config = dict(
    experts_per_token=2,
    d_expert=288,
    balance_bias=False,
    init_std_router=0.00901,
    num_attention_heads=7,
    norm='rmsnorm',
    positions='rope',
    rope_fraction=0.75,
    attn_scale=0.125,
    tie_word_embeddings=False,
    init='normal',
    init_std_qkv=0.0312,
    schedule='wsd',
    decay_shape='pow',
    z_loss=1e-05,
)
Below are experts of layer 5 (counted from 0) of a mixture-of-experts language model. Rows are named router (the router's row for the expert), gate (a neuron's input weights, with its number), up (a neuron's input weights, with its number), down (a neuron's output weights, with its number) and show model dimensions 128-191. Each number is 500 + 25 x the weight over its row's rms, rounded and kept within 0 to 999. Numbers have three digits each.
Before each expert's rows: a language model's description of what the expert responds to. This comes from a sample of Wikipedia text that the model never trained on.

# expert 21
Final digits of years after 19, 20 or 18, such as 1987, 1164, and small numbers in rankings, scores or seeds.
router:507489512503468503489518492521470485477463473525507482479473546519494469492522522457489504510523517457482514492561527472496532518503511442539503549469474483503501519494474490504499517486469509
gate4:521502500478473498511505545505517481517456475468535472511540549479452488461522484523533538505548497478526442521498551475506498504500502484510467510528501543473518487475497459469491507498494520
up4:478509496441512517510478517505505504539492491489535485518551520497460493528505489490496495535511502506522478520499494481513494485534498470473474504509511533442481482505517487511479486495498489
down4:492472472451474488471519500505469497494482505540500496552474469487544523499484507510505504477509520479491479525523453447524548462529471506450499525506479511496479485462501498541500531518507489
gate5:476491540516483509524546501530464492508487487507473483499497503482514535491533468517487491502551461503490480503530467464509535526491548495488507488467497493486460544506454501520467475519539510
up5:495483476533486514536486506525520484528468482502525483540502502468496500496484516485504498464485553498523495523477494512492504531498555465527526543515508502503516534482475559535489540472516490
down5:479505483480441503468552498500489508495494487479478495517529498521486512503532516521551505524552538522505421516508459486518507477474529496507530517507520517541498526496522497461517484459509501
gate6:480497503508509470492480465499508455474474504496502523532525517525553477505510475524483533510521452502491537514524471469495523472409485498509499480518464518493517517503500517486498497494480464
up6:478448499506480489510500488486546505520491505522526497511443512497521494505497520482524475488480527494528508503500526542533480472524529489490499500499503452504535497474496463516461477487515542
down6:488497493508466536482482500535467529495492446560468480495496458506485498441477540509431484512481531512522506518468509517502492477504473433482491507473477519513483475491535480517513512505472502
gate7:511522479524492492535470503508470501525503519516503552454486490507516487528488478479548461524516521517515474488497539451538503541492509515517508488482496489512462469483509494506493492477511487
up7:485492508509477529437475488512501508526511516504533503498507478475507513514460502521486543485438501487503508498482484462517478511496491537499498522516495535528476511481504500470512475519520511
down7:544517507512465515473483459459517519478464514502529509393525483484533447543511503495512498519466525538499537513484498516522499494462517532497514497470506510472500510542535539518500517461509509
gate8:472529473514510504501490488505482460487486461514501482488516505534495515529483460484498498483551503471472521457494505511461508491526437499503483517502534492522479474468487487553489506518517490
up8:515520526487501497438528524481525478513514539491537509421476511480494505486477503506551542435495503452537512487494499531480488464506527508501519537469501484477513485535507517469561537520491476
down8:515539535533511494499519466472487517509514482489557488465512508488441470519507492474503470490522485486491526451528499510489526514467482474557527513534503481507507501449463532463535490457501516
gate9:474545524578490507506493497499484469541536492489472484480491505494529491541465489477489495500478455457519460492502538544483518515471493520501480543481499522500532529468516499500534517498479552
up9:492447497460437520488530489485533483466491477466492505510507536501496474454517507541488500510499474481509451514497515489485484465505537507473481488560495524460483529509522502521537476468510553
down9:451452491485514477521535511495512490540451517488431465494493501525508482478526459512494448476512463525553467513470479471497499518514500493485492513539487516464475516516500542452468467483483418
gate10:516499496524472477469492508509534519495432496475519487543501503483503515501530520515487495501480529474468478495512453512452467477490484480501481518488512525471520527494519517417495498519493512
up10:511525488553529536446470528514499521477432506472514496452503508478510503485508510497491507517513518514513508453501515468492493520506472469498492505461472498493500516545483533508529533496521510
down10:481498500480529513480481482474525512520478496536440466505445501487526512490517492451503516485481536512519506492503530464488469491510503497504496521509509510482496485458545477492513503503533478
gate11:537480464485539475486474515520462506506481534542495513507527516485515443459451467513478510522470512468520508534495511472489508491498467507533523483536479508544513554511507501559448507500483477
up11:499511479540513484485487468504506493484513481452523489523448494483497510511508493509485519507510518489494527471478525544507497546484512498501496502496472497498469520528491488424486470477509500
down11:559515492491475515528501508455562506495538436519509490490495518488498496511490507481498462576533503560469513474494504473522567555530495518516490503529494486497527491521487473481514549472520489
gate12:527525474492491524519473550521500433542514525501543528475494500528522482520503493510484518497475500448486537485520495473503460537521525503486526508521506494486480515504503497472530499434505508
up12:435474543504462482464493521489483486461539494498505498495471491443497465520512474481516517515492507504452478477477471485462481476524537510545518500478468495460543499469488504487489524561491527
down12:501495488524490472463451471483525524498468492489526512500515437515511518473517498479500529512476480522529482520540526494451475481519473516501473473498506476498498471529513471509542494497477527
gate13:555507501502509504481484525503487512496498513473519488480491522478542469514496485498517506461478465494493471495474513514511467496557467506502497538481510461524550507477524525439476536507480472
up13:499513506519525501493484464469490479517525506481494556494485484443482499550571478491469523508516517508543530467487539495458507479503526488512478520499499490465475482529497550545476467496511474
down13:567524489551472494516505477495493476502495498482503475483479557474568474510460503532490522522476507505520489518512479482503515496535496521517504531449510477476509493512526535531489481464523503

# expert 7
Common nouns after the or a in running prose, often abstract or institutional, such as school, system, development, and suffixes like -ation.
router:493459472499485503502510496564453523454478491499498488462507516516493484487514473477461470493518488482483500508507544479510547545494556463513500505517478460522503537524485500533474536499484509
gate0:494561538492483501522512466524534489486550525520494533522498499462526488529517509509466514507547551495515531509499499518477425461496469555497542545484511514524503468508453484513493522487479473
up0:528526509521511546500466526558515523512518528495502507466489465543477499538557499491483508531510474517529454507479503482472461535460450502525526537485525526518500496524491507520514557485468494
down0:515547478482478546510529491529528481523502486485517521498537510485510502514528478477487499514509480543498480468493470491479478539500523509502524516517511521467469482468481491540513499494476466
gate1:519507524462460463524481507478544484464482516497503527545495486546525507502494538510489509488518475483543515494523488569493512450524537494479544509517509516552491522508483454498487487498515534
up1:510485464533488470468524533550478524520509460496506458497513479490516525548588502518512464506511485527503491458500487543462474484457490501509492528492482493507500429523538499503526505499479507
down1:502526502506498483516460486493508533495498519424468445486510535514528490472565502511495499515541466511491499457532492517517477489487497520489481496504481494533475536540495483508558495451537482
gate2:487501530510542497512461495478490501524435488491472503484481532516571427492503486470491520517492481528528538481485517505519524483508473525490523518483478506467463452486476534505543510522487477
up2:513477515513514479497553532481533480474485463481495534528498533479475522450549516531452495463490497486473504500518469548511499495464456539499462546504511512509518497484521527478495538532447454
down2:458495503544544501540496447481534518529511479458474536492475511490509494452516496480548455489507455484505541525484450463542497520489465528498488493504495475489456476498524504503522501504533457
gate3:511469540497543499468502479482474474485551486506489474495512485518492511511532491518553511471489565482520492488513531496452534526496505469530531523511462531498499480543557510516495532493506511
up3:478514542530514521475481499483516538434520510489462501469426519474526522475519500513519533497474556482527498513545509449481515517482512451498550483471508514497478491484535503544505513526483505
down3:501542465504526489486511518516514552523467490509494481481466457499500508502556547441478555471512497488479498480483463463495467506506488478504508498461477540537498479498491514504497494508459461
gate4:489521522490483489437530499477481464485524452470462539476484486492509499478497506499518493528500489493499494512503541489499470527526474513510499490518550504493529524515467516487484515494442473
up4:539488531493482468533492512483470495478493488511543491536565513533483459512526514506495489499506468463493498507498468508498516481480503491529480502478509438445451506538535528468456468499568521
down4:481527502510484463506482479483428520476503504552501501532522486514509508530530450467511520473514497501516518500533509479522493488466470519522488450515509503500530461483553442511485563480477485
gate5:509503519520497491475540514532491506470479535520469473486443521489503519485486509529492510468542559502485516515489542468509504508482463472469511523505455500487474488515506532496476517508506506
up5:515526519504525533450504471471518469544512540526481463524496486491527521487462537519519477527462494509464535496513476533501534513506509536490500524516502522502473467543457469498491449475499477
down5:530491515467480512504525466502494488482530491452525451523526577507515530493520464522501480494501521527499496491501546526525519475481488481487507477523521495487493497476448495518482503461454460
gate6:541494520521489502469508456499472489465521507494501450446514469500486524500534483507455501516513514501561555495527484495470507501483553494486501519501455504470452476551503542495505492481518522
up6:515498471493496558494504493489432463523471540488523535500506521505475521469522478516476504491531534507536510546476526535447510522498510518542520542503492482480498476503513487497521468467500528
down6:511459483506467492531451474471522475506510508473509517535488499514501502486524509471464520481469563489491525469505509454552502470483474519515473541511500522513487481516494540499482465506532492
gate7:522511483457504487492522506510474513516490510526518502491490464490485498475459480516534511522477533501502475526477477489457487480478538510518560467460484488514505538517451531502474497530489475
up7:504517507490521481509484477521479511512494497532505499521490491505513523511472479481453506487478507511543492453497513480542489531511489522513499534526491474474494470500528496472508460475491525
down7:518532519462477490515527523500521468491488494513517526486537521536519550535520506490500485514481502533529478482482464536519520498533477464456525453533521549470531500492544514501504465530458485
gate8:497523499452532545484481517509500512508475520526466516492483552495491483483511479526494536489589493494478436519492493501472530504474469503495517487544489521465490591501458498525528528503436479
up8:501462490498508506438494512516485516547499508487461504516473527505472458466491463509509475523457503508475504458501511530508513473488490461465458495555524473485467458447511485506535478478498525
down8:585478474493502495486483490559473506510457517471447499509538512492485514500469546484496503478538510544489506499496466509526508486516472511491522445513536492528481508508461538493523532458506473
gate9:484515472500533504498484465505465569471482434532472476459490503521494485522507502500556519471492483525529515523501510557491512464447509454520517479493503545525507482527484501498537539483460504
up9:542498499513483521495523532484491472534513507459524522529521507491522465519473481511488539497532476550469490471489475476518501502535470539480509503471517495490495435473504501514493480483544491
down9:461468487508506538473502485456476470499510475498476470529492504513498490486483508518500537506497494548492485493521484461504511493515508493495487509497505490459451528498519474503483502449490487

# expert 22
Title words of songs, albums and films in quotes (Love, Let, Me) and the nouns album, film, song.
router:488520521547478494525485522517466513504479479498503497490513512483487490502511509495495503483529514484478475488520535514479524529492537485555515536490489487497501487493469484531477537504498514
gate0:493508542518492521418469526523495484515513506517550507467506510499522486519539480506505496494545554492486472460515450485496495493502470471500518460500551460519485482492493493517525517505478520
up0:512492481524482472479518561496496534499511478548512521476508485532499504531526460490503521487491481468519521535529510481477479531533572500536468468535485488475508463498497499489463502507476476
down0:469503501499501532534498486486500527494491535533487553523510489497516538510517504517482441530489539491485528532486505499494490502499517468478510522520476492502527559498547503501496496488493536
gate1:505532504536508498533499526484526489484493483503492512492508484513447502469514495472525479506514526540485515492497538498497458475526506529508522542443519486525475506453455517549512514480504500
up1:481510508504477529470535508531500495514485513515499484531480510493473504498550474488494467498548509495518484513514511481497436503444507486506536521462517491489510528439508533543516513490503448
down1:507493509479477457500494527541495539470547481463514492515528502501502503546447505503501517471460487540480543518534477555463527482499504530516474505502486493493491469512513479464526540491447509
gate2:509477502511511482491485469511483534508493518537500499531498493474487519469516502498471482512494497470491476493464527502487513491492469467554502512514518494524491527514437437500511506504485509
up2:509509532489521490506514527491473529526479514556510538543498475483473539474534522480468491484492510505496488513479489522491502491501465465523492497500492514488557486550439489483502506488489495
down2:501445441511493483533523476519509529517473504536499506478523484483502463485496483507454544454464526492499498500520507471510415497479481498457483471507511479501459480501487515516528545524524504
gate3:465468511505499498507489478514475471511507540499507500509550518500464539498553484534463483519530528525505483522502513504452480536511554554510496486486474496539491515519459510481471526499523545
up3:481529506540492557532500487467478489493492546479507533517545503508469530493505478496488502490504470438480515471539514497455516551493506543508524512477453492544525487556479499466475529501524488
down3:465461487480534477496563522523450474527488522545520509513491492494485515462511482522497518528530504515465477487496491489525490539492504500504545496475483511467516521461485521527481440472525508
gate4:462476481494517454505507483488525502469517492524526507496474483504514496515486460532509519494517461528463486482489550474495459509517480495520494486485489500498518471526493489535509495445465497
up4:462513516509490541544510456539506517468478522507501466533464476465547519483467471494482512558514505437489462468528496516520498503502486548499515470516482463478484460450528537516498492479478488
down4:433508478522461488489465533560469497528532483538518438497492526493506496518444478485499522456536482430496524521506447489525530470502493492480522489502509490512514481536514427502501499512506493
gate5:516507489502463518525505510478510546450502546527534517481474475548491481526501531463516507526451486508510513475501492485476480527540527475495507468488470483484482497494479469503503494509533516
up5:515517515487493502529529493497488524478499480513497477500524480517492501509561492511490483559467488488500465471495485487477489512472538484477474506501479480484491459528527486460511494522464520
down5:503492466506444484527494518495485530551533476508458534504536501510467489539521508511495463514528528475468530526546520498541474464486462478532472532472495484497483444500512517509468480514484511
gate6:521530482499512477451497504496471520504486461541473501473533494508446542507503497483441524470494508480480533531533528479514479493497453514509493526469528535484480501531523473528519554532489510
up6:441519531472476489487442552497534506502501550487492501479477545521510520476517547515456519519490510476533479495500533532515462501485468511530483509474487465506514481512526503455527460498514458
down6:496523518471464441542467429550476481509523537509473553524497488444497504500519522487514471569523497502482481505518502519472516533524487486496518536470537484555529531443503462496455500488502502
gate7:482508554510455491456537508477512504538521501558499521553557518479514535516513453526513514491495488553536509531513501514488488508483524481509444514490484515501463526500482450519459521490512472
up7:494523528511508525478540512512519518502520564527426502505495528504485541510508469539484546513537491504496540444497485476473528455565462450504434517485481509529519484506496495500485481534534467
down7:528504510511441515532529486468491503492534525527493496482511539495516522511478461527505526500523487539506498508494508523525469499526476495487483514541519478514490497504480469438432503479468473
gate8:482492491491504506526524528546495493482515476511513493485483526531510478507498507491507461504517487466542516484442517514463500469549480465536462489473518475476515445523500477489454511504502497
up8:487493489511481477512465500506545504526497493469452465496514458524507484540503552489471459508491497519523534485467543460484462474537559502545491516490505495506499489494461463494462489499485464
down8:544489502521470483486491568494525505539487520471478549516527496492493520489503518498456522517516520493536471518497485476495515480485476469474513475491488477518539477499510486485519481472448500
gate9:502501487501537492487537508530525508503455503506509518505539556458548509470538475523495491510464512485523494498528460526470514497526484481517481512521532512435516514521493462485489491504485463
up9:450510500480508456540490495499498505539524501512514494523497479487488520484494475501510467480492471522496437497484483500518527491498502515481530493523485487502452494503545477473516503514526498
down9:491535487488499477485504509565518484503547479490506498525537517480499445527563504501466521509470529503483472453469489521482515533529478518502522493493555512505500488490512500476476506506490511